config.yaml
d_shared_expert: 128
vocab_size: 32768
doc_mask: true
Below are experts of layer 2 (counted from 0) of a mixture-of-experts language model. Rows are named router (the router's row for the expert), gate (a neuron's input weights, with its number), up (a neuron's input weights, with its number), down (a neuron's output weights, with its number) and show model dimensions 192-287. Each number is 128 + 32 x the weight over its row's rms, rounded and kept within 0 to 255. Numbers have three digits each.
Before each expert's rows: a language model's description of what the expert responds to; "gets" lists some tokens that make up at least twice as much of what it gets as of all text. This comes from a sample of Wikipedia text that the model never trained on. Tokens count by the router's weight.

# expert 6
It responds to: Nouns like single, album, song, band before a quoted title, plus closing "). " after years in bibliography entries.
gets: ". ", " ", "\n\n", "on ", "202", "). "
router:173122106069097171125140058148159086136105133118089086054118135199122121146182115129092080150122122168176171141126112172169106120097184145158115161134121184097114113119093055213099134115121109175204132114139122115155176120148175117118088101121148120127069190156113118144108094128157072074
gate1:103090111120092109131140129152083100107131176130077114094137117161197127086112150081148104168160043155106114117086136099129169131134110127168169120034159098151100095087106142098141176087114140190138133111143150155107100164122047131129137181151153179095106095128124127137144134080099134084
up1:141179145112140144133093138108153130134150103141126117182130147074079128142108135176102130092149188128134195151143146142125065135139160154094079191226116162079166174153133122148150084112117110044121133146106123125148151159132179113124112056090113094162118185106128127158122092152157129144
down1:116085136128100100096141190128122126132134093191070079159129094139076141126142072104120123142167160066105147143124124088141065134092106134132145146118105205118116093167111110087113112113102127111125158119093132152120114099108149088155066114091103106150128136108075126143087090071141135130
gate2:145159149134061074109122101144174202155120155179159116068171136069146137156123057151174058076098146110140132111092027068091177145146095114131109124105151134148116125154146113211122108130113112098107146127119105139129119084147137143106078102125185116120110185148102093134143140132182121126
up2:216126103145111073091127091120173153150128126145094161114154136132126161188128082117085160149098150133175188143098091124142105176135166113107102127135183130122127117138090108124166185184153192165113131095087099161121114099069126130147103118148122109119205097092159120161113135133075086094
down2:160119095116113141159104126105068168106114132137161067185101167136098149159118177138129136136134181103110140138141125111111103080105072152108149154187145120072096103161107159099159151032054128100157157135135120103102125149111120138098130148092158117112186085221094093108112065136100084137
gate3:117124079135142123093122141124148145124112165126142123093140135148168081072134102151061067096084099051094090148105108114148135140112159131118166115144113121134093152122193105076180175151166112084058082063115129107193080101141126156117083107072126148138155157080182146134161136105110145119
up3:109183140122182167123096169124082162117095155124110174195095094118145164140146157130150117112110134166141112145084162141074120127187095141122141150135161194127113123104111135139094134097110108151150095125153104167066129149084126133168153105138164126104160147168075128106093094157081132149
down3:101169141151146163146133167149145120105120193135144146103101120123165113174048184147145108150101100086124081100170136123139135100131122166149122179177219139114126120165133119121128085107110122136091092201112109107094103171173106056137136176128085119109122131161103112143134117136145205130
gate4:149111167140119140125128110195106096120101144125101137142094099118161114177139162129155113145122143167091121128128141119121110070156091143171199112108158094149134097066161171170129123104189167130205140115017169129148157111139136101173105034137146110095113100145103136134098152054164128136
up4:118073138145161080090149134165052104111147115139160130153099096125171142138155157189142164141109172116146144161130175165126091129115079152129152127141134103109145121118140101141140112083214096083144099156155154119108150091088105072192129107172127091118145147152129199080117136119101161095
down4:150179156146160088057137101230107157096061066132122164141150109133144137095097122138133129151065144145161134107177115145105149124140123140113180052118118101134147143103078138111146115133145099108162133101094099092126102093132138131108171103140117135094147115135135130145102145135102150171
gate5:118125106127160087162095139130116176169078095144110109135136106133077188084147116073141127207121141178069165149112111134098149143107168132160131086180120170106109065133085120190125160107127170140127157109136073179100129110164107212078086081084178106126176100132142196182152140136136147156
up5:118080111127149110160118132137148086164090098125100120118078110105087214093104108098164152191143167212068143112145114125094169143087189154135106132153111217108156101145108120142134142128135151112125157137153048194122109092189139174076081103086217139121122131131122192158175162094122127143
down5:129147118111164156102119144168053113104134145152204122093061120137100134108142163136143127177125172169111123153177092147117147138127091138084146088130128140109116093149097072166141097124128097120104149061126118115092135102138194137106097115162103109070111107139088138216113151137083224125
gate6:126098106163100127108151106102105172129131127173093119139135114119135139147155071071082126135090079113152153113103127125041197134098092143139140193076115122078085115126121138127092177138165121064084114088145181106139086123145127116081087099149116145118101120171134080155161150185111117094
up6:121159143132160095098112162129127159115150118075087139162155131143143079213131123125131108086130189128125138172149160155137146103091123139119141192132148156109158197116154128148189087122129137192145177131099098098175139053131123130078085126118080120120144151099101158129153160134124160163
down6:066137137167148103100084107124213159135090122140165095160089113156139124107131113150124120144142138108108139182174154114111079188139165076131085148180124161140109171121115112099165144186167132153097115119127164168070163068104108134117140120165115152109133092176204201133131148126153141099
gate7:163083170087139107167135151129085106162207122142156087093137165146136105108156184168168118142140093112102150127028116117130086134114102139082141136168112121094130095132086090105079076121175104166136093108156116124105111149108127118153098118126097075142126134118128146189123121092148119104
up7:148123100132107140172142149142122111111043108129108167172140107127103150101096135088093135137086115133115082128183179075129157149180129124186126158101117128158125188165124126157170193125082166096176169190131173097129115133134137164120142082166129136110106128145178099072125144151138148160
down7:118096169171108151164186133162179104113139167111168141149133087153111133176128052098102132127158101108109118160139141143172200141175128182172127109152192165155102132127125102184153096149150101126075029168127078036087113139151109128091168114134166161177162106107123153199167102145013159086
gate8:156079147181086097129100129155176105136128151122096133134134129140119113137113110149117100136095122149113141178155122120173103105144091148109159118112117149136119182178108101161144133104120115128136163120068079134157122132176139073097133132140173135142169092121102179118085114104107162119
up8:107179152134189207104149129100095145122148131131126120109085119149075099134111153081148145138163175114163160146159085128107082128034147122169120142110160057120156121137134158092079121076127182167176150159099196131092123126114131175163126141135176125071115215056131122127164171162163141139
down8:154127095099113119153045156104072094102060196138067217070128134132159084155043083175165139103175101092161134101087180116086050128126080117124110095157111114105138108177124182091149103163145128132137175130155161114128103139171178136116119133156064084099110153120128081066113111116174138130
gate9:100131186186150102121092102140156120099111104177170125123170148164077094136074108156090128149109137176165125223096104120107042127092151120149146113102165108137126128097173097111118103145190135143145132098106117094169077081084096108104099110071122130137120084153151165140151203084105126100
up9:137097104116158143135156085161154137150073114139101169159065170182149084101123147154128126169156130055143124110148159173190097123125068138109142155124120139150109112140075146135096144140149116045104056104102164087139186169141166066159163063137159139135131217105155110113132136116192125132
down9:114143110124123115115159094126167130139124155107141113131096219117088153125132119123150094140106126146072143168143088116090111118102114132072155147118133151145061059111149145147141156131088113083117136060130087149151101128111141139158163173105130137098107122213135108107136138109104102171
gate10:164138169109057107176128131255130115149131170071107142094178087144102123126084163154187143095121163118117120094132111110135126171196112181074167130157123112069144193151108163059128091170080097144128064113136152109133180126169181126132107077117154143181145071098180085096130136170119089123
up10:119134133198138115078160119108138173128121085163135104159118158082124139162131140128140141166131130153125129120108147152164113079128100103154105101022155136150078147089104117162124144146143145136125153142108036091117134091157137136080143157157125179136154133154159130108142102134171152159
down10:162105209136165139149135107135116091186132105166151148161152150125163129207130154039128105132154166074079102150120173106195077137085132090144106096157149126150161103145092078169134125091134155145184158142109129125154079144097155124142055158135081184086131170116184110107133108107123143152
gate11:112120102137141128161134040153099128166095100115135125125161173081138087162073107082160097179139198098132161032143089154122108128141218112103130052180122212121111111191132086132131159158123122129113144122145103114128159176157152108079122061123155097120160128112089131108155141083199131126
up11:124147191118125130078130202101162173081126118108161140145113113167108133097160163193125160096142055166115119172135172106123130128101091165120128163105135082149180185061166127141174131140115134088120126088151141141117121068127118184141126177112117170116083129160128160154091103138096149129
down11:117119124132030167103116144085142109106152112060127121141081133132111217112123107117094156119108134129123125117125076128090188201143135105119121110114117169082106172109121134162056129062102135126132134152148138111118154046140127102138143127145096104131084125171133189139107152180123042069
gate12:115086132152148124122106144098155139084053138177094131136126100179137161127105080126137127117134101180142119076176122097161147134178126178143177123100139161119122146164134065067165178152099114165133134089040108111152165107132146124169114140130084182174129136158090175094155085124127056085
up12:121081098190121176120109150097108155155138151103180116132145145083077040200146181135171153099117064152173060150112123100080113123130119131099129093178110103127135144114139088133087131088135156108202113115137166109185091132127171148149093124144104121091095112120046098099115133101144238113
down12:177195118119139201138125127117090141099151183171110114062162101077083091133185092162121120141106093187084140155039074086108100163081127125066079115103110114092140130096140144217172154027147139137128120062183105122078093081070120130158143140102221142117173115095110095184109103192120144168
gate13:103107171140036157128111102146106133118111145106079157170152153123151139126142151043127149121175147120092145160083154141117146104168141164156086112081175060126166144131161119108140100118179077121166109180195159191181123062097060131141166140181135087130092124107176109121114082135149150085
up13:096107139147159188135155097191086109063143109155076115084118024113140107182134116118180083129144142163141094126093097135063138199106150131076157135106145191148081078099177151079157133118122124159162121101144148127145154128143203115086149082163142167101120148109106125105105147111127089130
down13:133131102057150150157168122121113176141170162183192116149129130122115132118155137125092124134126138122154137147103137129165142143173091156134173105149087125188118167121082096122122163077110101159078109155110127151110124173112151149184132146139102095131158170089130155154156178124157130169
gate14:114120125142060118142147129089130120118124122069131080103170131123133101174108121098165116080093075111106102173144116072170135108147116155095131139121128116113128144139136120160103120166132145126157106146119096124109121153167114091163115075187154145163101178131186133083111114113167142146
up14:121108131151109083086153137079117103081173094075126094121121113156180123161122149095133115123100080118100142104092141121169162139135070181161162137098084126103094113053105130134099128150124193164163142143144108106163105172132067087158121129123128138106119140154173136112104156097111097179
down14:095116143096105114120127113064100110182174099129070071129124139122108120171123131150122099118134093173116135189085179147103123066141117143133116130123114099164080129168099149130116108145130155144183117182069150071129124112150081110130137147094185121113151080141142192157147143115185127102
gate15:098119123082139169133131110077119178130130164132123191121131140127141106141117065103166187107140146109140107115157162093102133133145124089163114104191132133141117170117101115157132069155160139119170154108136148129172106078131141181128108127162142160145136209110128120123155150126096091170
up15:135079146149159181100132114143188089120138059096076109083116151093102134161110143189149078097081120149149113146118155109132157144134125120167147109070119062142149140108158108081102098125146087093133149110194156141122136098141111135125131122127098102121144089163107148155115142100232094077
down15:166092108104113149131147185150147129130144152101117170105197117118106146114185124204177146166075129181117114149132192145135082113114122150097090089118126193135092090123138165116114138162164088128105112134136122156136117155095182123181123156065123139107156135133108122162093148085081150107
gate16:139173154112138141143117126062082094124157124125108141153127094149168128129085065100161081111069127184072115083121104105140145098127118149143139112074132155128107115073112162096130156080110114043134137098083116116121114150157124081164113175141174111179167039176113165120174120124106119138
up16:126147168121185151110147149109119149139098113101094144161095037172157135110120072074176066150098154193065090114132086104109162100144095133126098135123149148115130114079119167133143108132091121143118150109078118154150151133166113108136138171132176130157131106150114179132142113137080126110
down16:171127158098117170107119170164180103086110122154132107134119090126093155092076162111084087183134076181115117117139127111134051154114185121130111145171169143150080114134105126086126119146136144040158130114111158122087131105116149122109177143106126105136171203133132042173125108079110116064
gate17:151125154130125104144146191094136109111104183111118123106081094136143114120142187079130128138154163092155145149094154138123107120140119152093084152124141092125170200111129066129127116151113145157205068113141146108129137098168146144134095113140145069120147120036177129152133156104124119137
up17:111141101140152163177112109154156097203099057160112133118102118078142110138126155136172093137173107181078114132155072113132098083084158118134158115135133084097082191137109124091053113099113074178128140125148125150156111130133121139144115160157112195108083115141089123076116124107121132121
down17:116167093132131119195124101128112155165137134178190168134126100168134160082110115044128132119117134057156158146159157144149137135115099089136149153111081098101111090114157099181131139091115175143146136151102150180114122136142132110147136146142154152058039173112178122173161082129130133096
gate18:136097139168151147115171113129119099115092221109085118115132158097118119095099127097134119128079137089166121085149153076100022092142074089078090133106125160141150151080192159104121101080110080128125085123047149094112074126084118090132128123147113134085100116176187199094106133123092161124
up18:160103127078120121155123162138124150140141136138199125171162137158123106124129092141179131174144175085151127158156119145138147119130163195070165099152125085123134086095126091170169156133123134153136172186181100156081154154166157189068142125133150093155207152113136084161152136152163096140
down18:193131090160111098158142131165143161050128119100125165185096161132080094127141102092125095115096092097148130177093081104069103067107141132149074158132106113184086100153157183094114149142115130145137107104196121092154091129086119157110147102130106171094177111141112041140118174136103162183
gate19:143167164146139130138079028080097065065155109112086150131148067116148158148119129147199119159120139122113100115161071098073166176135127133195102198107188118084131111081150151179078109111106134090101133099124134103120115105103102117130104169076110142171166127144141131073141183161176091181
up19:122117077165205170134152211130133181178080161133098110125105168129083153109093161167080111126103147129137146124073171168148117112174127093084121101061120121142142118119128079072152170190140118177156126113137171133115161120156157186118138105116178080073126083190103111158102076145135135125
down19:146058087129154093087136086087159141099117160167175120114178177137100157155140081090044071147158159160119107142136119098160165104127171123098117173088117196166144105183106132127121132179092104103090114180139120114146104153102121124108120115145132139106192177142107125134072155051154141108
gate20:162140122157141159104161189125092127137127167158107038155146159117172110123085109140111084152130110172162139122139189178182109125159170149112193134106050166115116105100191188137170109118132105077133144108148168139135144114100129143113118085183170156132106148179148222081124131149156164102
up20:139151101150193177074142161107113138151155191128128054170168162129137054170148130143132100145142100176137140130134187131161091109159132152106224152117076173131098106088194147127175100144143087060109068116128152167136132087116119133131175105147207107117094093099128142091096090139148133102
down20:051088059128125175193135105126088169148103083198176117107151121107084098098152125159128165172079191158106132126141092142073112144084057115103131118183122104095186109136141139137141117125087116112085070087164112173076159130112110104126137114132182114111137144174087106096079050109164171136
gate21:077107092160171181153207232135106111147138069098097219082097115119063154194143139115109135102131136139103091101094098090111145117086179148093118159189125159144112161160115089182060100092078152127146136081171139131107171190127169124168131205142167166088110167116125124114153114120079121141
up21:132185080131073115110127080075108133117109177126142082161113147114129080125148173149153084131159132112157124115161183109184118121161101145126125144074122146151119083099161154125210114127145142098073109180064143163110154043129065095101181067089110128146176155153136124093141083143095091129
down21:123112097159118078107125086136141134101138107086125166151142144081163120191153199089072136158186164115137147108139074114144082129113123091163146185152041112171099092130167165061141127158120146091185139132137220169116116169086142108134100147167104141155163109109176084094144183204149114152
gate22:172152137115079151144154175106088115109076105137159148144148142116124035107149124141088083160090113111143128126107125116170079143170135158121119197081092141075138097077150110133145118149128123158118136148072145111170164145154160217185120162151075118126127159100056181097087134085119107160
up22:139134138114131203093123091090101063113148069144148117116121082092120098114134110135113131115121107111064162135103131164146131106140189083153141172123059105134127127088107110126112104127143132145148126192065222118064114119097072168122128146080132065132086134143114079153096118133163113160
down22:104148074146137144164092105112085177118123127137113132158145116087200112124128168102116144104144120111130121135150152114171082135144170177082148156137179129188172199106134167135157130075123126102082126171117109113107109147092175118072142098146121114139112122117114139137126078178142129117
gate23:152200159102112109133071074171085082141166116140120117150106162107126044179064163122143149142164144130143141140114148107147160097092175112146136154080141087195105165133205137132089122097141072178094138071106134127095188106125140131116115110161072112176153140079117149104098137081182116070
up23:087111122110118155161117104123092069142161209120135107109163058056115075132132130093097133104141158135134152171109090137154083157143124170166075123140064137171182084112162168185176100126180141140127127147095170123130110121157101122216134083100107103143081172084135112093170134123079141144
down23:094122166106129153135127174124100140091137094170117108074147147085140160101092136107139117159120113125119105115118119130019137131117150115171143189128164135116167132135194129126156096150083200153107176122093168145145138124159177113142047096172133082117132109218081120089148069170134128120
gate24:094106133220153119150173131122070106153160194126041147089082111117119070123138133156135120136093149134166165142122109119140128122163137137108144173128085128037121115092124164140124092120152094098082090133145129142167110102162167095167180116168227109148168165131117114129142097148123123139
up24:099118153116106152133133162127166167111099131072180165117148117133079177113128079145156121087137127067166147090135083136111165165128086133110186075170132143185205132109113126162136116128083173095151121134158149128125141106113145161121119135159142063124126108078113136133145148132093152126
down24:100131120113109115141089141098158100129115149122104095117179136157106171102123124128104140119133114124122130143141102171091181130137107097119090126084107134153151022141093091111149121131161176092131153086097171163188149061164170072078121143148115150106172125077140099160164212110111164076
gate25:141153153155119129122098128094101124133114044079070083137099205119119054105144161130156157086154145085139114050148160182153049114136077160138106138145117078111065067111124165110085111104075131116054093185128148141099109138149094092138109108190071184148133106120188152143140153141101109074
up25:113087069109182175146185114159143146136129106152144127216125166079100084186140141137145141186134127113149090112104119082141091124177153106115075154119070123064119142060120104195158150094114134081110113151139087112171072132110114119146157117218178063099084156135113127095105114149079163108
down25:109189099081091165080113133164154127144113089141102141094119078119054136110181080133121095141137123068140148127163133108176136115130132089157123081157092096221152100143093103132075166143134159148151104105092048091125072112161148125152212137101162184103137138142075135131083172100163181116
gate26:077163063135129114148056065154086096121094131144088162137116087155114083140148118116119144143192183118149128126109145135129143110087157096186111110069138127191127125093188129131144186160155110185217116153110135142182147131099141152135148159115145116095143152087109118115157170108129178171
up26:141160169106111124107104181123181141111214084178130082174056126157101151161100125177113137090182125163130124099125174135131105092132111144160105114164103147125200146105132163116178100122109123112114101141227170164139144089118080119139096161139072209179120101125163133118081079159123112108
down26:124142182119085149172114112154086165129111137127112168080142153109125139159121159076122066111103125135181123167121117111122154237155150116037103187203148052120174160115154110112111157137102098120141094116140123111113106066148140097134103091111140079113098142142151095163183124146152059147
gate27:167172161140138177155100141221180189122181147111121176169108135148109134088108174127158124142126092146161141108170153129212122159171151132146135163152157070092145178135131115095163146125082109095070107090195162175050113116155140155139097106174122153103118101083173159118136099129092171147
up27:188102131116129090147126117112137144138099183142094138137126150056159190144072160143133148170122119113204134119130133143135155113103140077078123183147119135116129113132123060155184138095059082139195121127111075064105099142189161132134142151111118018071127072116069145121139096104153151101
down27:108095143150144141175131073116134164049109161172103124158143121176086174058096175133164115133153130210180125110119182175174090173163141140107116159094158089177118138121136051103166138131125163107099122115119137042083132115152106118112088111171113101140112182182123158119098057098079090140
gate28:142076102112171120120163088136160116092110141134064174181108119151167139118155105138100072116127152099121178180101116100126134154137150118101096236169114108103114144173157081148067181157115091150111161136099137114151106143044119133118092091114084166091167195113135099131138069118193156143
up28:106064139119105095073120114133146137143115120167146104121123139133180115117091124135143183100220104136092160090148125128093121108090097115093152021138184144132137089103114151133166136100105155033112125193125095175130152143158182107102108120120091135161122054185118165121081142113095117125
down28:140139153072134142160111118073139131106099181083123138131090162104095086156149179144101134108110118102132116167099153108163137111126071072159105104161101178106190134137126181164106139067109137148111136131142151116110154078150153220106111153124096143144108071158117112148143142132142104093
gate29:179124139158117115140146197148161144084115113092122113122183125106128152120108125154075162171116149197112152076124128139178141164123135108083084180070112115132100172107121103038111101150195137192150137160192138146137138132141161101107092087169193170101137170143068102153094126142141182149
up29:052159084121130116130160160116161092135042154084093139100166104151123091183152144125145157081113198124214101122091098133086073149179105103132142171173169136177144155106153142121136137182094080136050140154104180077178100109134183159115118128139135139105135163158109055130071144116194089130
down29:151185172105137097094105132116116172109117112177110096088125083138177092125162138100137121155121153123178131143133126101119105180121079140150123163151109120178141083095090132158094163174153150129121160152077077117131181126082104141130158064104164122141154114112139079181174072132131069160
gate30:083121149176065063078109089124151087121130150107098097115121167165066205099162086110160096083200082145119069141099091074104206102072140192169143137145189144124111062128135135108168144129095150180163126107102112089159133154166153170124074130133082157087165060162106149115155121088143171098
up30:142107098139159125177073136094125139146133208143147153137165113115137114100097092152097121138131111121152157076087111144183113117128093090183107145086115162123132161168056137137112123102102117101173149105077171152096148113146100162154127192149202151149091138087140105131124154089113137110
down30:179166193171076195224160110099116088109114163032161102152107131123152161155128129152149162145108136094128115111150146175112101142127173127128138175149106119116185184154162127184107074141106094171081098140211129125162118136083056112096182109189173129153152119082167147119105144098092163119
gate31:118083087083163153102157094126134122134132127120130086169059140123145066086181133096161082131127168061138146134134123060161115093137137169187105093105171178107128058158130101185162085140079117114128122078130178151129106102122132079111082159134129072156175097094098141127128102145112134147
up31:133136069161112124188136121175103142153106177159101130137169101149125163181157081163146100110169120154116121133144106167088132172110183124029182173057124141151176133162135147078118106167164138161098138145122123125118131152148136185130138112105180143111070134150127153121078080136191077080
down31:115136165155145089138142183127183131178129145113082118112078141114146106125104111141109128103158133104093141120118100159069157131122100112095145137167080112165113130080129099165075093128092125136106146112175167122144085112165092111143122080138099088134150141117103075148122115091118105109
gate32:097140129145122073114177074162132075135150151153023135182099174120094130113126113119213131186081178140171136251126129093074102132120147125138107141095130126117138124123061154141079138124110147155102117121150117090138121072122109159112173193164177180140135190160172124163156050126132103168
up32:130166126110135177061137124094095099097100159110091110144142090185178125121137129120075148081162163144082103140165161128158146167134094133109159156123137083120065140189136115090130185125117130106144152109157199154161110118111115117114140080070134124118093133144092116145071102193166186092
down32:123148163197105168167090191108127147102148115094110141137091122110157109152146120111081132094103134095141135107086112109131106139124110137112188077120102124133140156085112111144107128133170158061139137124112178143105101129184160109190089163122145131148056110171156117116168129162186080179
gate33:168081147125151127158092165133168111100138177117120152105172164144130123187106133168083111105105101116102214128074146125120125140140119099108135100148140045119123116148087170153127104118131182142174110107136137162083167144148201119098118151172115088129126144112127123172202137157120085146
up33:202108103121179105107076087126105201070146133168177144160141188148150122121146143117086119079103092075142175086111114067127196144164070147137061113156125092162179149137120137180185141128139141106127183145167139099142140173154146158151086088149071153153118117244147088088118101183132118120
down33:116146129107099141084115056156124156077125121159166154130128106120128109113115119123085105111152045130145093111103072132073044149117107142162149097108128096092126172140163123077125123092085188125052068147141076186117141120116110139191134133121139150116124077118077125122155123127110058124
gate34:154106115134069139212140124196093093094142163103038123147144130077138149123060145079039124108160088096130091143115092062115129097136172104140042088119113117103131169167155119158089165080164117115124122111177142162063073155154178099150068126143141107118124118132130135122164149082088132092
up34:112064111097097146142150146116121140152110140170118130087080129073135108136135123144098058126173115082122147177089159190075122098132159164180109139186103123105138155109162115122108097116161119111198099104153166175112165148113099153121137188124090118135144126130132132146175153092102133082
down34:113122085097140164147075109139150172106118124114135199121160150111152120059149182100103138127115164141143145182116111148168141139134144148147117114064096170134135129165204129148166165090083117121137162115106086156078105170146137114145157108106123147100090196127075074200142109157167128122
gate35:100134142093050080177118136135135127111127070081069167149090115176128144148111061082122013066141130099116161117171066142073118112140146171133134184145128107143130217123126117130059133097113132115171130133165135140186146135160132156136082106141117142104110097106141118132158149167136140137
up35:126136125102101124160114129184116114109130132097165169135051174177187137155109086131160140096121117113136134122136103178091108128124132133128109138134134115127139151143053077094114120124101189108146146148067064108190082174154102146118159177110134161169043106137123111123109122145125132148
down35:141109086121143099099104188114170144094105096169110131143156092195095139119157105147144130087133129127091163177180140175146147137173080125106179213154154136087114098123157111145061205180159106110159123115128170138194148091117156132155118151150158090156216114091157120135136150167102117108
gate36:120151117039122155114146184066116120158139113105129118136132181090137124113144181071161102131189108183151160131110089129192143113102149118182150153147077093142133096130201108134155111116133128098140165112105053139123089065126080147056151143092118132110104105070073210128192099144188185109
up36:137074094094140166086209188061124125202186129165115133123150174141105128124168144127110155125091128123101115128094124154079177161128128255081145153085123122110158108160110150073115064127129162080106123103150136129128163112162129124132168169135102141125053171111110120177202144158074137113
down36:120133157070137155122136158143122151115151164120158114084143159079111120134172122151159149105092190103078084137147101131112143049138165130107111120147154205185155126154213137150092151098134112143085151091166103153205094072059160067150109138128157117164180140098114103093161167148168180131
gate37:158134172191182142095161154111163135089104150042145139135126164071102143109186150122122100129112116116079071100105104158145130034115060052139110131129119146064100118129082149133101088145129106076197072110164187118121129099119152127095155142109086131139123153110137135144121093160098181087
up37:096103100124088179126166076128109186113139102192116135090116162132192078099156124122078125108136131144154187121106132105110130161148144158119109124164142120174101115187176125160139139149120100151074174123125079189134181151133063096126130140175117125139116109132146103096152142134095050134
down37:129112110167142114115134125105115125154125144133163090113121086124139152133069119218155141120108115166107143079147077160124136159053162171131153061124158135123119131099143201132098143144095163144129175070121132170152083096159107133103103109118113141125139139165134104103116116065114141108
gate38:156132199128075075148156171124119087152173144135175162168126141141113110154165112141165114098092157136132167167054147144163108166114161116145179116066129154225114116136047168118111123135141183101138117146186086174174074190132122096160144118098128141168117151137116057148088092108149096133
up38:144117150167123130165144155136100096142195140090170137122107102122119106180130163151104137074119135174137154122117139092145093090143183079171144107086135171138143074169063182102115123190105140081157154187211134123122126152168113154108122108139146126145108174109199096092087095148122083107
down38:053110102101083149124111183128155129101169072161156143019150081063065149172126183093165137166135103098108150173080099158146037093109206095050104181101125157134086144154118113113121168097059133120122162118129091171118084140110163080118156164155074173149132121074108137165178147085140162168
gate39:100217113106108115168102125176146112173126080131086147197121124135180184168206123141121128144085135162131114068108115145076208084102127083170158191101154169161132171170100155142083100196150104124099142068119174176086132116125075132139130153126100155061138116189105150170163163095138123120
up39:137138110110164103149127122080114065129168142127116141130122166081091055123128133073087087100148118116157104160126106108175075172148154197131105061159171156094089145158190114067141123073125117085124085132104140084150086161184121140150155114142111100111067150104109129137123134212139116142
down39:119098172143147138054147116115107104144136089124089099069075094107082056147105109103106146093079154115152066136152105101101126133114110120150124105120073121114105135122111117130112193123164144112119158145139108108159157118168117116126135130133074161167124128161166097119145052104134080077
gate40:163145105096143141063097132139133133128093140074153114179106122109080149129189122125112135156149134148174143110116104126082073139129051111132177123108128169145109138147131091136112067125150099132129180137128154137076124095142114139133097081099107149096146135098098081113097194107124134179
up40:147075103173127147058107108114142138133144119133164119079110176186135092138091153167076175142135091134175104188151130110122096102144104046136134109127102141193164166160119156144112111105148166186124158091112105135117161115125069195137120135012090169121131153121130144104100106058166154103
down40:130086171086135128146128102153103155144228105163176126123146154145082181081138128103168113143215095093153117141123056151141125151081115164151092136080167115131106153162133131145159126104169150190170115124199085123121163104142130132147144078110181089138058148076142109142108150091129096104
gate41:150113140158073155080130110097118157124150164144172119156106104123080143117127126100201143108148158162120142164149106122150096173098185162142099125124108178140194153138145152107063101145107122102142143133142161132146154147128091117069095109133175120095146139131116126103052094137206102085
up41:123100104119141106176148077154085115125097071092100078125117138093123176104112119124137148134122104103058137112114091135084117061099056128154083087104177122135142112183158109096133145134139114173105137079071099184129116131138155126125135137130158146128112097082067133248151116055099092155
down41:183138148160133157082159120146201113158109140090128145135162095161011151146157161105120086129049109153160126114122117153077105165124137126131147148059159126153130098133117157161099123090173088136131105170133151110095098122132097089161142159163124114094139121177182123114102148062181131170
gate42:157086131131131133135130109101112076198103081161132089174093115109079157155255150160133165064141176134137063138144075141172192178169149112169144108066149135143095127086139106168157140081181088220094183107105075128097097158154128111197120113107130119102134071171106160151145127103129106117
up42:179160106142160108203168093110146101159177156105179148108069113177098094172138071121166096102089154145141111042158131164114145121141200161086126098148094128169115136157162111090104138160098128115208111118160105107103129162140153171150122125107102133147126048112146123146124095157114124151
down42:166130124108081108149100194070128087142150121153099105132094109120086185132122126086108058173137120146108111133100178068115157110121135103153093114148181168113117107070143160182121156116114120106154112143096137120147110151135178123145157132155108123115073074104134165119098125102121182113
gate43:176206195126125164151154128111122096042091135169162146134120109114143100107121157171191147103188109120155150205153145136152174109156145161101130183165117142125130100104170166103158136151149105093190091143134072105076151103155111110154124101178109161149124122138151193104143110199131119157
up43:072143117075209127159102113151179118186175172168131116123169126107162123123189131118148115121166089102138117102095218086140110129137128140152159118106161139080118171097100117101125135101150142115112136109142117155136124123126101135108181144117103126133135125113103128135131155081138050132
down43:096106086118108135087094119153121148083135086165127203134131126144179109155105137136117156087127137103122103113128157120169168125106143160181105111095118146139144123029181147085126153062112159191145098158189101120120128085079111094109080110103139157096190159125093131171154105149081177149
gate44:131166118153152142134143142140089132137107090153132123128158138130163161107125162122151138185110108177069053132107125114116103073182142112116131126190138162106143102148107110184166062167096128114117090141117125133082121168209124126120152078118140141185115190123104120120091148130078166124
up44:164141151144133160057149151153156095095132097155117131116154141125159149120174141167158123104066124116144120236111132177091130060136159097175145152147154139129162120143126099141169116135173161149129112149155177196134090115175154140126161106146101170183067184110133085141064157163153124121
down44:101113079163101100060082106088179118164101137096137153154127127125145103183151124100120114106153191135079136098147208093146142101117106123083120058154152147149067116157165160191146132218152129169065160113177143164145090150150092108088182115096098146086138114172103112162127090113136089162
gate45:144097088077212182108101120088086156132151112098097088168131119132113140186097102088151130140145116154081121120129075115125160197148165113133161168137126096121097105144131113107120105150143124146114182112065144137202119110108147164148116104135116082093118117101140124112135146160093083145
up45:137072108101213162137160166102122161090102144119131120128124136121113132066083093084113157166107153192126092095063123152167107169118161075066167138068065130119104131172126109178115161107124117161161185177098134193172095041113167164123103109132142086137132149105158125122114164139045134117
down45:090167088175163093116158099157109046145083144081166155102140095089155173127107115212192094146125144158180095169120098175147087142166097117094171083120132122131136089072172150097129176135108148129119099136145082123137185157090092068128103155119112105106172187172073118081119108134165169102
gate46:093113198168166121221169124138155118108163124154158159139165081092131123092115144095191139142142099182131142152110112154155087110147146097215084120143172168088098171166161161136102136094071162138186138142097094123115061115105094130154150103100158128093134075197117140115112183165126095143
up46:088075156088136086143184123106113165186160122154118137185178107117125192118149134111132141099142087141153136085088164133184149120154042112157159139129186169130124079136097103104167099098107114151096150137141086104107044065095112138105145088088130083125123109165127158107070167131091121097
down46:147091135031133053140150194137120157057125082150139168141097070140123126141158150179095118165135130150104147135109095169086170140104182124143105111122168139099072095119146086108124135121065146144125114141116154102158065103166119086190166153142101101139125113162113128124046140124099111139
gate47:088102113088101139125113113131179154146124140126088087174094166142116179106151129122115087152116067097090121064087094102137139108101158167122077168152164107126212081189121131163139095151081144091070162147102105139101122161119131107165123147114114136112120165089116161160121117136102128113
up47:170135057153105121135100099118130089134085137123110118146087122112135118121117090097124115130138118114124107127121103101158164080092101159156134125115163173086203107105144137155188103162187145120125188109119149132112126129107168101147148124151095089115151158117113159131142042196068168087
down47:185172143134108073145143116091054117068088108096173129158161142135180148084123104079093180138057148120059153118155101133126082172133186130126068137066128097155071117109143109047104174111164120146162081086126143162091136131077120141081122170165114169152135138121135064089121106125101097183